From a checkpoint of a small mixture-of-experts model trained on Wikipedia.
Experts: 32 experts in each of 10 layers, 96 clamped SwiGLU neurons an expert, 2 picks a token, a sigmoid router.
Below are experts of layer 7 (counted from 0) of a mixture-of-experts language model. Rows are named router (the router's row for the expert), gate (a neuron's input weights, with its number), up (a neuron's input weights, with its number) and show model dimensions 0-159. Each number is 500 + 25 x the weight over its row's rms, rounded and kept within 0 to 999. Numbers have three digits each.
After each expert's rows: a language model's description of what the expert responds to. This comes from a sample of Wikipedia text that the model never trained on.

# expert 5
router:508474497503496528482499492473516469486484469488531512484481487487506490488496474489485544454525463513495468482510525447514488514487500541495498479476459506531497503501501480509520478514512486530484534459496431496505480463529475435484542495504473469492524492508514471492459488511507454475494505480514490471499511511541527472518545459476520471501536496526501491492537527488494481453528529495507496522471540503520515517504506482477496523529438504532536480477438520514563478523525548
gate0:503511533491481524519492545505489528500460539475555503518492501515498488560529490530521516553520448551513519486493504520535483515504476502456476557483533494507482533503472474508507517507526471538520474495467509486537514452523517491490458470488483471485512507461539512515486484486498490486485521454491528503496533534455504527485564500501530488531513493486518489520529477499517501470526504499512520531482515547520520485510493442470496506506494521504495490556464435493493497505505516
up0:499461474466535503485498507524522507533506457542512444543537499525486487545492489483511456462534511548508501536513515484522525432499512490529513482503507510555514490529556489503507553527495492516482488490453476510491503452487470508511475481516490502474521518507535505524519557525557498541511451478462498486508511514459516507479509537469468512508471533489526502517471536483503522509495492476492495484521475534513523528536515465514502500461497517515486506477495480466494466491496497
It responds to: Name-internal word pieces. Middle pieces of foreign or unusual proper names after a capital letter, such as V-ant-aa, G-eral-d, M-avel-ikkara.

# expert 2
router:495471520501514493515492505527473533491483459488565528497535516514555471502494464461507518497493498511522501524491518498516514510485515569488540499505496516534526490487493482534513492534485464479494504492453448521487470475533475502470467526469480492495549559463487483507507485536538477488489494480520507513486490506537532490484539491512507539520538468487530489466502500505513530455512459454441507541476515497515514546521507515504546509474460504489487463509517477477538500508497517
gate0:540513524453462510503471503491481550505486485517500514454558562543501477535499498511496518488498521533486473474546493515534514480520491569467503519496487469502492464491492468484545461472538494498502518490495489482479554486500476474477496480526485555494487548471541461500492443526497462542499474480488497521487494499502486534485536496508514528511488524486530498491485499523492500485471486508492518494493478526471541506519527503459486497475511566486525474513479470493526512540513499
up0:475492524497514505476470453492512507503511527481462485508498495497498483525499489533551506508507521508527487492538508483506483537504520505478469529478500487490493448493527473506527541504542472493513535508497507515545559441544512511520506480478474482544495504470479489494481444506514483523500465482509497530480534528449525537530547459473509514516519518497473507455511501514521517475478508491509551509495493499506462466535519514430442550497535507500501447505502523516529507525494514
It responds to: Past participle endings. Past-tense and participle endings and verbs after was/is, such as -ed, -ated, printed, used, known, found.

# expert 12
router:476503507467497474490525473497468537496501472459543493491477509521491491514476491516511523466527481480535458470506511473520498503525499512489508507514500512561478484523480545516529467512494469475496505449517455491520507480522447455531478540485493508492504478505467510508534503543454485507491530510525453514510472522488505473552541513505492456501526513488499492531484516498514500474492502467445458536467514497523492533536507451507493509465469491508501520424467513507505512509551521
gate0:460447481501526497497443464470504509518518516463496512486490514477496553521473514502509494484489478537497470515476553503491470464482511510549487524579490480493495469493485529507518514503515489522473528474439494486495478483479519472486499493467522505488484505500469471506495487560460495542485496423523506470479534501526502540520502504541491480545499459499499511499515468508523525484535490520522497516448476497528510473478487491485493519488470516498503444522476510478482508542530511
up0:447478502543514527492514504509452530532493543495483490517484501494486509486487480533497507510535465542480499515494523490508521490528526504525497478514465456487486507497493511532502502505478487543522543452455481505503524492446488454521490504481508523515476486537485515532489497554479535499480507449539545521485487460551500530517520490500519489507476495508480478504533460513523504461490471536476509538447514471522493483474524492503458532453462507543495499534517500482465500506553500
It responds to: Proper-name endings. Closing pieces of place and person names: -ville, -ford, -ington, -shire, Hill, Street, Angeles, Guth-rie, Cle-vel-and, Mad-el-ine.

# expert 18
router:479473483477486501488471496504487537496505486504523476482539493484523537458509471487488579508489484476497446485511504465508492507485480518515539524503460510531533511511506509542522476476505505466512483489465498440514479460516446478452510566495502491484526527464447493512492467464474479507501542508532471549519530528497537498552510510458530509509493536494476532512502485547532494454525506508499498503452505491486515498523497493488530527508486524504497483508468495504522487517484541
gate0:517471479484512465477495485521468499516528484495516486511544505484522542497508501517457484459483442526482528468507501510500454489468503484505505501529486525540528489456497483519528466501489489510455494533490447472529488472522453451468528512469481515478519507489519519486491487525526523542464477510456500494508508466509509510536499473495546517478484535521463519478498500453462467506516468549519537520471522513484524546511519455544535485509453504495507480517521505477529499511460500
up0:532520456508455481512518494509525490482499525522510476514536473473515544486510535510530472490515513529515476470514486475497493503497537487525485505550506468532534499474452454539534485484533468524482524493481490465522476514512491534539453529517505517486519522468512560500512453476480501534478506510512460482499547447486516550488521476466492492512507487508477512443504485467492485515537476530488497477496536520500486532540491505470559524479496492514486514464520518499505508528473467
It responds to: Leading digits, currency. First digit of numbers, years, dates and coordinates, especially 1 and 2, plus currency signs: $1 billion, 1984, 1 September.

# expert 25
router:471454490493522450482488517474492533526495472497548511499527475497507534493486503487482505487509522506489466497488553460524500494502491507489505532478510530535497487501491543512466478530498482462495491483471476490509513448487522432472472523475481529435497533479469490516486492476488499465502494501510452544475475469527527537514569468506577488526517537501519497483496512510514501473474506502532505516495505476498473534488499500495520516446489507455562485487468523510524491505507516
gate0:478489506502510490498476492492499517513521507504527490508517535507518540495486493462508482509520492527523498501448510468474529462472531484543508524507525468488492517495461521497512554476511521461512487529480497470515530464475487462459463499417487483527519552469514473559456495512544493522490508525520486531492536478542521488497567467513518453492532501517506506436501517493488490536491480498509508481520531485470483490471533461525507502514547488473543505491513510495504512500499474
up0:455463515524499494522507478526500576506522480477521506470525502508514484508538491474540515526491494505499498467516450481500541518495516496478503502497487510528469481489465553526476501510472480463491533488455507477545534486461518434500516512457511541508478510492465460519521474502508486504527549569521518520528493471541469478514542496499484470522557507464483523505506478493502482533536508482497509487510487511493485507529480454512505470520537495498504495543520528518494490534485502
It responds to: Word-initial consonant pieces. First pieces of words starting with v, qu, pol, conv, pl, gu, such as convoy, polo, provided, suspended.

# expert 29
router:490500516521481486481479493485491519509501487517526508490559511473502513507487458485475492476493459504507491507517499491506529444505498569491491482505529478546526500507479510553523513519502512474496495510440484479487461505531469510479483505488475491495499473467495453515476483501474480478490508503477505534518506495495500508508522479538541540511506531468496560495503509559532504425528507494491472528479529482483504515484473475526493546449520524507576486471501501500503429524530496
gate0:536512540505464471477532496478452537478539528478501504498501538520529485539536529477509478489533514487475494467529465522505489476511482527499516505476501505545443450454509529469482494550498473495519505486457524531508473488511510478490509523509482531499495522549488490521481501489492488488469526488501542501516459482524508486539475469476472512516550499488487500555543518528457513452504514518481489514533537490513491467515509506515484510458450482468520492465517541478503492465509483
up0:536526535511470486492504460527474520506516530505505509512512515525496492509556513481533472481514505507471514476509490510483479476498517508531504512451510530535455459461506513484471496501496492527499487516475546534532485494487503485499502501522487527527476522541470489510511476507502517484464552483519546486522485476498487477534510507438455468468540458484461485544507525503488503484497496521475485506540555506483461456519538523517490478441497446511478468448538482472495490480483496
It responds to: Spaces before numbers. Bare space tokens in tables and before numbers or years, plus signs like ±, −, +, and slash in density figures.

# expert 7
router:480496480494468494497504498492502501534523502462515482475510542505504553481514478472474495465532468495503481471501517521517513442530485564505524532509462494552502475506477482492531505515496463524496481468489516504536491466505489457465518516494495505474506511466535510521486505513467429508492533488507498509495522512508498518508495502553549507533532543540538526501495495518523515501531513476461461501473545481498523500536498450487536496465477509515567504476513489484562496523506528
gate0:482514478471508513530507500487506494516491522476475488520490496442557507531512510438498484505531492471486414495522513512527508580508489534541495502494523473490505492484506459521488532511474511513455513505476470498503461462545481511467511508449502517464488510504510475521503471497486478504484525499497490505515520493541500504482521530486519557505514513497468511517512512538552479469493523518483510488463500467463485491523513472537484501539552533492537504537508486510508548524509529
up0:524521483478481494506523490494522482478514474487489504505434501531519510507497530482480531542549481494502466544528475503470468544527523500487467489496491493517520491496501474472532540523497532509494526523483515513478486508520530493479519507463513518473463493482561497444499507479528485521480471472502491478505532532491489488453490523508495475514496546507537544455526488501497481513500533548476493481478522531442509514485484491519466495526531525494534546520505463471571521547513486
It responds to: Line breaks and boundaries. Line breaks, sentence-final periods, section-heading == marks and opening quotes at paragraph, heading, list and table-row boundaries.

# expert 20
router:492490501473498534502476507458529508497513506472503485544515497446514496496484486494467514479521462495472514534487551481521511491464463483547565531468516515498479543507454525530470475521519472473508512491465492506505488472521495473481475565476467504469537457512493483514479543506498478492508495487527480474488499535517527444552521471522561489505531515501501508521542514533513498442527499499484496526498492476498491519552488492542488519465519493486512488475488517534505483485510530
gate0:550513483496501482508504518509506494498545515469491518480449517478553508515517503473472512535501500493492521520507533480545522511522491522502521529495425559515521535531446519454486475504511494455522495457486491459493527497510512489462550473489454534448495487514522485513504488504541529491479540450515475482498498525516538469547522455522514497526533518511525501495531482475505493461462506517485501484508526506431508515512500510503487527491521525469472518505485493511509497492514486
up0:542514452454506480496495480496518484459518454505485479525496564464535521466542474463451490516474480519523488503486513485491477500470524487482487474484464469510487494517466495504502488514524511523481500501512477480541534501533509460479466510466506483482542527481524502488510505514535506465481509488501471514473493470534565491511531462495525489520525502508496543540500537487496497498494441500550526514526511479489503468515490479526443531468498498485499533548473495535524462526477492
It responds to: Months and s-pieces. Month names in dates (January, September), plus s-pieces and pieces inside parentheses or foreign names, such as (s)ports, Al-ess-andro.

# expert 31
router:518468497472477511514493470439507536501492497444533550502537513508505494507455507509516537463463516479491497504493557465505491467502456495517513505511499484574477501507492530514510498499477468500447480503509496474476464467530460485528498555498501506515511507549493475481504491522493473475482510525529499530504478500485534484558521508508551483512505523479507471517504517506519503468541494476480463506489519475508526537537495480475512487458483486495539522439504488541505495547517517
gate0:507439493464521497483505487498491510526505459474560474485482525506508515501519496494435454487528515503470459479518504465566546458522454516544482504492490493533477492518462529474500497494498481518516504491496502506499518454478462485506489518474489483456506489455513464501500545550529501524508488490527502504448464502494508514493516480513508505506532495538525514525469491482489507538497495504474471538501519527491525500516483506481515475429477526533537477443500488514472506539506491
up0:495511491504493561540475501495467503500480531558515507500495503511488444503499498526503487505483487520473518531528490510466515499475532482509460480522550490516526527533543475535558506516508482506537518504506502518496500521491507533483537513560492460525468493519508494494506488472496521524476507501455522534470486460517490513528562532518517483493485497451481498494487448461503508526463509499485481533498479523517509496462505532449522457519507497515536484531517479549482560490473488
It responds to: Place and personal name pieces. Middle or final pieces of non-English place and personal names, such as Glasgow, Kyrgyzstan, Guangzhou, Amiri, -ić and -burg endings.

# expert 27
router:515441486509485487446509465468514518484486484498514491490553498503510556523455491460455501500546502473483482503491504473535492520516497514527523489554469477512486466501447499512498535516485459464510510510486472463493468473522462509474514526460493554514499509499489505528476479493463473507478524495482477547477489464485496514541513496546531524503513510512492534482471530498531507467518536474500534505444524482524518507554486519476507503493516533485507452540511516511499478504526522
gate0:477522521491504479446507529474513527510510468508509485492527543518486521507543520504543498529519464516466545506525530494524518466521483485494493481544480464484533507531480509508424513518511494521476484491495483491510477505497480443503498529543499495530528546512479474493491529503476469532508521545521525458519483500541512509518520467507496492440471525531493482454483494490515508457498524532516483527452508480496515505502472472524522493492487556499526503523506471558501473497458534
up0:467527505511496484460428525463526508490485462543515485464541504527476493496505500509521495529505499461441506503486505504456527490510478484495504487523520518488500510556489464509455483494493474508489540480496472490494460493485474495487497547522492538499510523488508508452495498496486459488479497520508518508506473499455524540523521476522475484456492481502561501465471494501502515477510486512521479484484545471525513479550526506490495497461537527487497510541566527521483456515493562
It responds to: Early word pieces. Second or third pieces near the start of words, after initial consonants: sc-ul-ptor, imp-ul-se, ad-min-istered, P-re-mise, plus the article a.

# expert 28
router:511519513456495473486495514444496486483477516518522514510497538504503483512498441482481494466512490472531495462499528476525489507513477549523524519477501502514536489491441540505496486533518463508505518505495480465491499461523473450458489538440501501507509482499506449515507501567494466475526526489505511482507492494536520517517478507504529529479488510508466487495499524527508492430539515503518452487497471489509553554557501477468479511482475522497518457495484507528539503513512527
gate0:496480526509492528520491465505494447493482533481481483524521462520475491477555514445495506481452544476517522463499473503517538475544546534468493494512525473505501471520515518521490527473471484482483498443504508522505521502518458513491480499520512496490474505522533528503476526444524487504537520480519532479506498501541487517504501507470468517548556531507460505502526573533526476493533531469495522469499503491515500513489527515497497557508492529527513512518476502475465466488475498
up0:504498484500481474462501478518497521509496477487498494517502506514484499531504499471496482468502529500498503443515522486490506461480492519512522521455545498458460474516562508477525445511538505512488459494522477542523490491508515532506488499449517504559482522511489495466496514502512459524490520530552487478526509478472488537522525479486517472536513529514483475490463522502542505507429494485498501508541534500482513428511527497518517522523553484539513532479475463516533492515494456
It responds to: Digits within numbers. Non-initial digits inside dates, years and table numbers, such as the 5 in December 15 or 9 in 1990.

# expert 21
router:514460506507507500495494515472457495489501468491526497512503485447539498490485461496487523480465488508478479466504513489539490457523461530492492507495479521508475491484475530542517497539515476514483483504490510461503509481509482496476535528531451478463494490497523483497494503509455497497498527517525513530516508481483525545545486451520554552492488491489499505540520546547530516455536538469487507518505506500526550491576476493523476479500453528505543489509477509524511502562508515
gate0:514474446495465498509530503504447534523475494491512495513524475453513502485476494504470516491519443475473456481465477493528513506471535521486509482500488502503488501450510444511514528504484498518516514530499516456502425500501536503491505506464458470496493500487519478491459483494469520517503501522526478508456527493519452475547512454518538507477523551481487494524508514472486476528504541494512503526496544492536482501500535493539548545504461485488503507495503545503460494524465511
up0:514436525474521538540531495476499508490447485491511499487535487450513510463530472480472466504509493501476508492529480495492539473503506501447490480492508522504469491478523501517562501508502495466522539490498525442494507503524537497482466490529497507491463514490502498515516457527495480494483518529488555494453506525478483467514435532513530511543513554491457453485502557495494488527510470466502509458460495470498531526504509512495538489510480504512477526472509514483488489524490477
It responds to: Foreign name pieces. Early pieces of foreign personal and place names, often in tables or sports rosters: G-ab-riel, H-ab-iba, Mos-cow, Kh, Kar, MF, FW.

# expert 17
router:494462469489473476473544492495475486488521499520503482498527563512514491503456498483493519486493519515480507457494523529492498520478477498534522496489508533507522497518482524489527487515465482454483493487491490494486479475506459483467486521491502496511488504499556487493476481475478507477514483486536524521459494457503501497543551506520527567513499526535535498497533519559545539447506579494505461515446507453484508500506523486499491552476503529509526486478485461505514476523537516
gate0:541458512502450468510556464484522546510493520543477472499503556499531502469500493478496489517476459522496519487525517497522524515508508515504480481533526510515509460490443480506525497532482475500513515485483509520513505500479480484461499473468496522521444540497516487523435500501464488477492523536514492494481507513550497466519551513560509510496464505488537473464486502506504527475515527473506495481502516491522516486519504468479542523537498548511477486482512475476528451478445486
up0:514458462527521497474556449510482493515508522522506476558488520507490534516473508471534523489509508477505466504537560511496529555513466503502490489539528516497487494499460470520517494511477491500519455514513469510488500492523487492460490501491472491469469452535539506481491483471465487492524512464522506482469498486554533446520526508541493509481522502443500540486517481502482510488492558474500497500477540476506491488486536494480513499488474495502523453471525460533523457494488471
It responds to: Pronouns and verb starts. Subject pronouns he, she, they, and first pieces of verbs after a subject or auxiliary, such as dis-banded, c-ancelled, prov-ed.

# expert 24
router:513490467475524496505525493492480544491475462460505459551515529486509506534468485465473548518521481526470489491463540527500499463507473509499512488501486537508468496465503532509510470545530461488514513516456465455546475476533489491485512503496495505468535494521502490525490460524499495467502506456531482513528494471502537514502511486565509515496519511517471505493510518502521526504517526508471499549476494512466528545535535487481520515504484517511511507481459475479569504521516561
gate0:473494498485515500496518514498513497487469540505507491472507471512543555477483508480480476512577475479497513504472545520485531526500487511541496492503512506487522483542513476508506501538428571487508487524475522465506498467501492530510485519534486506564461512516498518475458479459474468515455502518512471510507505497509469504483502536488477452497513533448496489500495478532507500471484501492487482551481482490477486497510520503419520506510481509490496469512500502520528531473507558
up0:489528513490477516470480475485465454536520542527474509507507507487458517475492485490515465492449526501531491526472463491484508515505506494491491521512492509491505495532518532487532498522491482502486486484491471488517486467533529535503542499499472492518513537488522462513447453470478494522438504477509496497460547470541472552491502490453481506484486485460501509453512499496558426499558524474484508451522522469484498468538505509550475505504486493472464505487514517504492495500491485
It responds to: Table pipes, prepositions. Pipe separators and row-start pipes in results tables, list dashes, and prepositions in, to, on, In before places: held in Tashkent.

# expert 16
router:491494501500509478449501477456491492451529455476513499490484503469524508515563494509483481507490484522482480483450520448521501475491519536474492547536481468508498502472484475509483568501509464477505484501462495497551509479536460509519474538492469533490523509499493469486476491534484445545493511512504515537491545525534492506530510466494490513528513524504507524503509525519482513498520508523465472535502541490460503493524477480534536529475505529490487505445474533559514490516499502
gate0:518557523498492528513485537528497513531507501491478522497535519459489516506463500503440506496531498518518495519510538468528490445479509513518536475481507466528468485518521499487538549494543499504496527514494480492499494521482503487501491536495442501493491481481501492506514487492477509546508447498576479502471517528486490505535476474484521538494544485531503529468490470480535503491500528503542535448479521460494481481517534559479514476503530517489513509507481526516513496511569468
up0:502531513502462514477474492501479476491470462515489493497503499473507506518483500471497510485538509485473505509518507502519494425504519502468494470520527518544485448471532514511502497538545489500486505469484488476479470510517492507525479548515441562521449475484481460498490488542495478522488463553484510574516504512529468517549528460470518483475502522525471508517489526473521491499498521524506504491476545512523505530488482525455513533467526474493477479492459524506529469481521500
It responds to: Nouns after determiners. Head nouns following a, the or his, often abstract or time words such as life, career, education, years, population, death.

# expert 11
router:480486481452480488480501506502481508494485490498547470528459466496516494535502463464444516498504480472524448512473542491525517485531476536519498509498459473549490517476485506538515486513508455516510513536485495495522484467537470487526503526500516474516485512493536496488498506477478524496504535513501470517521517470538483492580535507510534507529538512478477531537528514503535511504508512515471512528476531510498562514498509487486453514458508526508522503447479500500538449550505505
gate0:462512470534499502518517547501522530507494509474511499485540491493541516503481499495492497505531484534514494477481494517514487489499523533546538464511558496462494458487511503526477528502479490504530497466511514512499487518531449488485492570450500517510525484497567536500481467490496489514562468521512484500454533448492547485503512510513450481527467498520515502463515483515534499514538537496527477477484489513453464478509534503482519535491513526470516516500498505490492491493440536
up0:497507482536478490523430508480550517503470497482482487496502511511518509530503442499527502503497502508518483478485538491494549487523501559529550496528489502472477511511515473489467561475516468493472488480478514445508519483543481462481511521475477506531505537496508508524513522487487496470453518542494482500458471475484514435485514509514510514519513535492491484495504486537492445495544474555479449496473449471496498515488537491511458484477486511518498504530492499513500530503528518
It responds to: Capitalized word-initial pieces. Word-initial capital pieces of proper names after commas, of or pipes, such as Gl-asgow, All-ison, Qu-iapo.

# expert 14
router:489473500463534486498493499499497512522486502472527517492502526447525504516504516508482538457529478478484501498524476481482540482524453529519536508512460510506486489493478535508489475484507494495474484505459512479519517427500492528501510508469514505524558521471453494501485485501460483492536494519512502486513465490542531515517529450538526513473566519498513531516494516508482502488507505458473469488462527505512510509509524479506524494450468507508549481433440473513515443477509499
gate0:499474505511539506526545489512473496501449501497501527468486461480544538463558477549464462481490478483524490473502530500514499517515471496469540472499523538538504474506476513526525500515507479466515452472502505496499510478493480516499484493492501521525473498474538498503470470469460505469506525498567537459497462493526462535490497496512504480497479528494534517489511544447528521518505529494488495459561492534503520506489438506507490485519476535510488513510475518525503492486553485
up0:506456508479507482494497503497487521482455481541526539476515484433526509475525453538508467525469507488519474471507518511527499520535531544500526509579506498520509531498524493526494510525509452456495511495488506511521504465530478480539451534473502511502502516491497446548478496491539507499518532503502520487509518521505514501517502495501494518477508476464509563502508516511497524472460540523465498459486547471498520494471480519524509519510491515500470441515507458517480451497506472
It responds to: Apostrophes and punctuation. Apostrophes in possessives, quotes and elisions (club's, d'Aubrac), plus colons, commas, degree signs and some table words like Racing.

# expert 30
router:497486510491482534479482496448494506459460504490551474493513501475509517513478476464484505460512464504532496509520538521510503473529490553526530507544492537502438472498463517494489474541456489487507501483471485461538533433510508491445494516501465482489503507513448428497491494493509491465488509497495516540485523547503525479508505478502530499538499518477486530511511529524533493469497505479497492515494514467493549525498504496495502494472528502478529524473480498498501443505508563
gate0:483523467505475476496499495520522552469517534480501485505510546496508461485510500516470488467501512513501485500464468465491527538503565474495473504534489437525512472503467494523554509516498491498496504501513471469537490503471504505508468550507464566501506493521505457484506507476464503528526510505533504534522525538479517505472489496512470510549562484499513514505491498542492546529552502515510490484494498455527521517501505492478532505477482497461508457446539536484487482533484509
up0:492507487557486475494443543468491481564477508500493528499502530494446512530485428493460476500505511496505514472534497530477497466456487488508529510514511511526477532551501506519529530521528473514509503496477512511521463537504513492476509547468545504502508500506532525476511505498495479440474526479465511488498501485497506486505510528523537497502459460505467524461509493539500512454533490483538520493484486468497510504474523485528500558518484457519543487501530523506500519529483538
It responds to: Adjective endings, zeros. Adjective suffixes -ic, -ical, -ial, -ional (romant-ic, athlet-ic, Vert-ical), and the digit 0 and other digits inside years and scores.

# expert 6
router:504483539505478469470499478465464502492482499475508485530514553486489467539527459470475472501506524478529489466500520503502536504480497507490553531520496475504515511478459535493559510525491473468462482497503534461468490477541450494496493520496482471485514514442538477513511510502474479494514499506536503478497521473527479466517492459518479497519460521518492496514517541497520497493535537495425447495472519472502509497505494483508513574480504533475515509462493484499491478553495498
gate0:456477475525454484493497524482554501526513487517522514509510507512521519473468460521503448516520515522492489409490526468469483495510490526467527470532512490491495493543517546571542489514475498447506499512480490512531494475491455478525499487498473492529488502508490506456480448488498481452489512496533480499515501486468481531530481492471484505464475547435502487540516499498482517500494484496466527522481492494491521481504497450529524524529481522517503488494519502481533517520528518
up0:480487498491490479499533517506535469506473506542467536476502509533470509494472513481521490555521487487469494488497533468509520509535537549494512461511515488468486524528493490469494490518480501438503532529521511500484514492501479471510522449450504491514475505491549526476521475443480498522521482495501486492467489455523457500525466495461523527493481502520502493482540476483504518476461510472480532504484468483489507449490476557537551559483487503501494535536525493502459509533478503
It responds to: Verbs and suffixes. Verbs after to, which or that, plus inflection endings: support, shows, construct, see, taking, because, attempt-ing, candid-ates.

# expert 9
router:470513510487516463494474507484480512490486500471551515465503499466499516500475456482480519480524474477516467498475506489553490501477470529524494506501490465516477465519483524549451522527514501505473508480475495460519493499492498513458489534495490498510537450474495439490506498506467493455501500505530518504532481516484502531500525474522518493499487475463545481460522518526524528426531547477466480508473504485471511518529486495457510555477516525498549507477462519485495463511532546
gate0:492510489478525472515467527485495567498500506460507470523452495485474513496469429498441510508528491513504499563498481488472479495492549519502495475517514453531506455497472494525469466525491498519508497496504478459511521485487482501472534510480529523486511493435517506524500486512476481503507501520542513507493483475573463487465483474508511505517525472519536492480549479512522525468507496488493514522525530518477498479537512501487461500517536540501481496443487473473526494509528536
up0:475478516484543436509463471515512492496535467506534518514460485489481503508459480505532497451485487500464516509489491502519535520482500485521497501473513506527479463520495542523494488541540493544475490506551458498514551519518512513508538511473506511530492470484519485467483541496485481509453520494571508476509483457484486515500541505504475512516530457517525458537568507471518519470500480484485514527502492514535508493558522501516497505520498483502537515499496461502473498497520550
It responds to: Table column separators. Pipes, semicolons and header words in sports and election tables: Votes, Candidate, %, Turnout, Season: Club; League, Tot-als.

# expert 22
router:505470520477474516503502486454466499499478493488506488495529547479530528486516464452504541507506479471451484485486553490484530464500523543485524480510506482532458458480454473542514539514520485458471486462476487491564513487487496464515505513462493519492487569475518503484505481530530477503546505520540478496494489469487507467480528500512479529510512511542504506499537513553496533480503509490511468522491489486482490540513532498479499533470466547486507508481470521493519466530492515
gate0:465471518488483494475473479516471483469497479542504513472509502505518508474496460505484507521488501482543546489508557538475520491497477499461523518519505491486493528472511519476565473503536484496500464454523522477467516485525497495535499473507474522485500502481546526541514528529474508488512513479554514508445489471530473459521512476506494519483490485518551521541483531501528496482509558503457478517479481503483496529521506503470504539434503531507482469487540465502523483490548479
up0:496498530510518499445469509451473530479470501516505523450469532494494505487487453546444494479518533514523494479485543529498506471483504510489502496510496534499492497468525501502512516500516454510539470487529530502547476472507510479532502504494502528479509514512507523538484530557470529499504507547503491502443507487522492482494546513516514499496463475492508528517475515490498516510489537501478470545500493501488479520561505519431504506446497531515488454442504488513552514494526472
It responds to: Auxiliaries and connectives. Copulas, auxiliaries and linking words in running prose, such as was, is, been, has, also, and, however.

# expert 4
router:471488511457457462449488465482517526480528476497503523487494506474500552509466484490512495496495448520494498436479513445519521509494509532506528534532505536528502493502510507513501502537518489492524488488501500503551511472524445505457515513478450504501517480493513473482493453497474483489447487484482517518531507503487503545506557471490540521521507527516505495511485514542515513464551489515504458536508501447482535534525535475478521495508501464504516461480487518546523506485517523
gate0:502485455466451469455470465488498529490536493502502474500490479474534537522475496467494474500461473523524491493442489466502509507502516523465539503527488468507496499527477504511519514535499469521465535490500478517529531501521494501475516473535473519504511534485463442474470503464502522553496504524525512521507550536517492517508491519482525516545554554500527519480524528491507488507529500523494512494491495456548502473519536535507487535466502467503511452505526522532498521534485510
up0:513468444451498500485475473503482524539488508483503491473481438497503519510497515496455512506514486512493511468462492476508532483542489458477528509489464508511536522510497517515517506520490486555480508550517502475529485515485484528475517522536475464518515476493516536516481495482523529550499522487500514527523493545550460520551521512478543500503526525540488495514471506458475520531529488517506494518508544475510539492512471507483508523497484478497506428497495549484521472493452542
It responds to: Ordinals after determiners. Ordinal and superlative adjectives right after the or a possessive, such as first, next, same, largest; also word-starts following the.

# expert 13
router:449471521462521505498490518497489528507494506502519513494559496493506493476477429469493537505479465469509505466522542489570523483516471531505551511519486518527505518499485495479485511551521497454485503487502513488476514499517462493469513535482470519509496509472483427505507513504487480508491529497499489506516489491501501478500534483510542495540532545490521539444486492551521495459528541482480488511475506510488519515545489476476519509470488462529549493471449491510497479503516530
gate0:493480503518495502497530486549496539516510526456489530541499479463507524498477477523461506461515525497470471459509490493517530487476484516491481564446489517516496485470504488538475530562549534503479503507490522506531524493486485484478500490489492529490502513509540497521517492470489525482496509466500494551515524520518497519530511468471481522524490479536526458474531501539476466501483460528513464444528508521509551521495540497516516477528499481479544500451486546480489491540510523
up0:549508499546470499491495490511469511534493508481499491494507562488501481474557490490502509435468487507483456486494468467492542493483508501473505568460510538511476490525488513545494535506514523488493510512493533471526495479451480521503517486482473490564521509522528451484486508488498481475458513481506518536519494546472492531508524477450482528499494495496476478492506470512482457445496468518556495492518474533504544483497498461525507515515477491455501539490513496492468498485508508
It responds to: Hyphens and letter r. Hyphens joining compound words like left-wing and no-frills, en dashes in ranges, and r/R pieces in acronyms and words.

# expert 1
router:528499477523493500493505476507502539491472489468520491503513570494508537499491462497469533482505466469489489523480514494510494494509483513491536530492486505503479459498525491539490490536512483504464498517461503468534500467505501499471515520478474495481517540519482479492509514517513467543525542520504479509531500500497551485583512523482538476485527533517521534476480484518463563443492452458509488531491489479494478511531534492497502510505492494482527452485475538495535469545486558
gate0:449491532480495523515534504478536494513521533536500536517529544529508505504493479463501471516510496494474462509490505509535465502480499494468462419487509458487492500503534526542468516510466486501477518502526505448475492474478513470514462493492512511508498516471504479477497546461502482513526531531544491474517495492492467507500496507459501477506518532466445481507481504499494467483464540484487448548514526460506528490489518479515536531451454482518472503502515502470486514518510454
up0:452520492495494527520523486484479470515483517509514463498462529506492534486470499482513468514531505521433475467464531476514463506490517510467517519507509513501510466463504507540499527503460479479534517500510537452505492491468498494517466512496520484521415492479516494473485505489493523522514560497490466506540470493459543516510509472483476492503540480502455469502476476523504506463464525450512459546497504507493491464492504490494502555481476449505519477507500538516522544505517495
It responds to: Infobox field labels. Field names and values in infobox-style bulleted lists, such as Country, Genre, Born, Coordinates, plus digits and punctuation inside them.

# expert 10
router:507498508498509504489512485460497544515491505461546529522506507510496495496472476485501480474498466474502508512504511487560536473505517530505550510484463534518492464496483528494526477501497470509483461525469501490499499495519491469504566579478492491465499549452543469520458513498483451454516480511568502524479510454533497506492506480498507478508517511514496504524505533492487524493522508456457483524490528468461529512529519500493515506463477503494503460512461480454525485543516496
gate0:463547465496448501481462473470501516494516474511547473495520545505499497483444495482502511515491469549465492515502510492500499491507497491524544513485506525486495560507502522508488553473486493522510485506531501442494492493510488444508509513521473488448512536482494511493459535526503486501524510482487514591543491492543466527497470465490500516483516532470518542498452499500488551497507479470501529503525479529494512547516469497473508520519495519492506460501483482521534498525490481
up0:470526478493459496487516505507538467470493458491545485521474500533481445501494490509515507469491508551513470545498502499527468493467515466522491521515564519493482478516521495509477522485523511549508516492521474506501491526491490460509490511469482488474490538483508518519470510525509515486545454496513562501533528513513493499516497454460514497477529498478511485506444477480486537487467457447506485542492472534496541471541464530490515490531456483505513513527510465502550524511509506
It responds to: Prepositions after nouns. Prepositions and temporal conjunctions following a noun or verb, chiefly of, plus for, during, after, until, as in population of.

# expert 0
router:489518491502485500478485507496477529496515477489537499513521475492515510514450439460498516483516463492495473478475529484496494461505476525541536560502521501509455475491484543527504477499509505460445480476497459479505488467532449477509505516500503531498531503484476471526469504451485474494528458479496484520495447569527527474474512505539519519535498506497508520520498531538516489499515466486531459491488521495475512529535492479502474520471514515492485472499515525482525465533568511
gate0:450499543455462504475506461497529504429519502452514494501491479496496516468483506479502492509523506497530513517470504525550517460489475523508511534529486441511497516520498531462548524521465487520509579500474521498494506527513456480525474506519508513514515531523508523488485558522485533525528515474490531465475494492507500477488481513524505531521510494520528543490495479503507503517530490541470496507517438487475466517481516473473510497479539534532485482481465500505450510485488514
up0:517478475488545471494548491505551517462503514530532487458454502499502488520544502472500509468544479486549479499489506476505471493525459483479505526531472517527473465433506551489489535534537489483524481498511482534525495475510500481514545541495461482487525482503465511531473500531489558485503534480480492502497462462524488502513494490449501530527521469485517478528541509529464427495524532479471498506493489506487512510484472482479506478503508478507505469495495520511474493518520521
It responds to: Determiners before nouns. Determiners and possessives opening a noun phrase, mostly the after of/in/to or sentence-initially: the, The, his, its, their, these.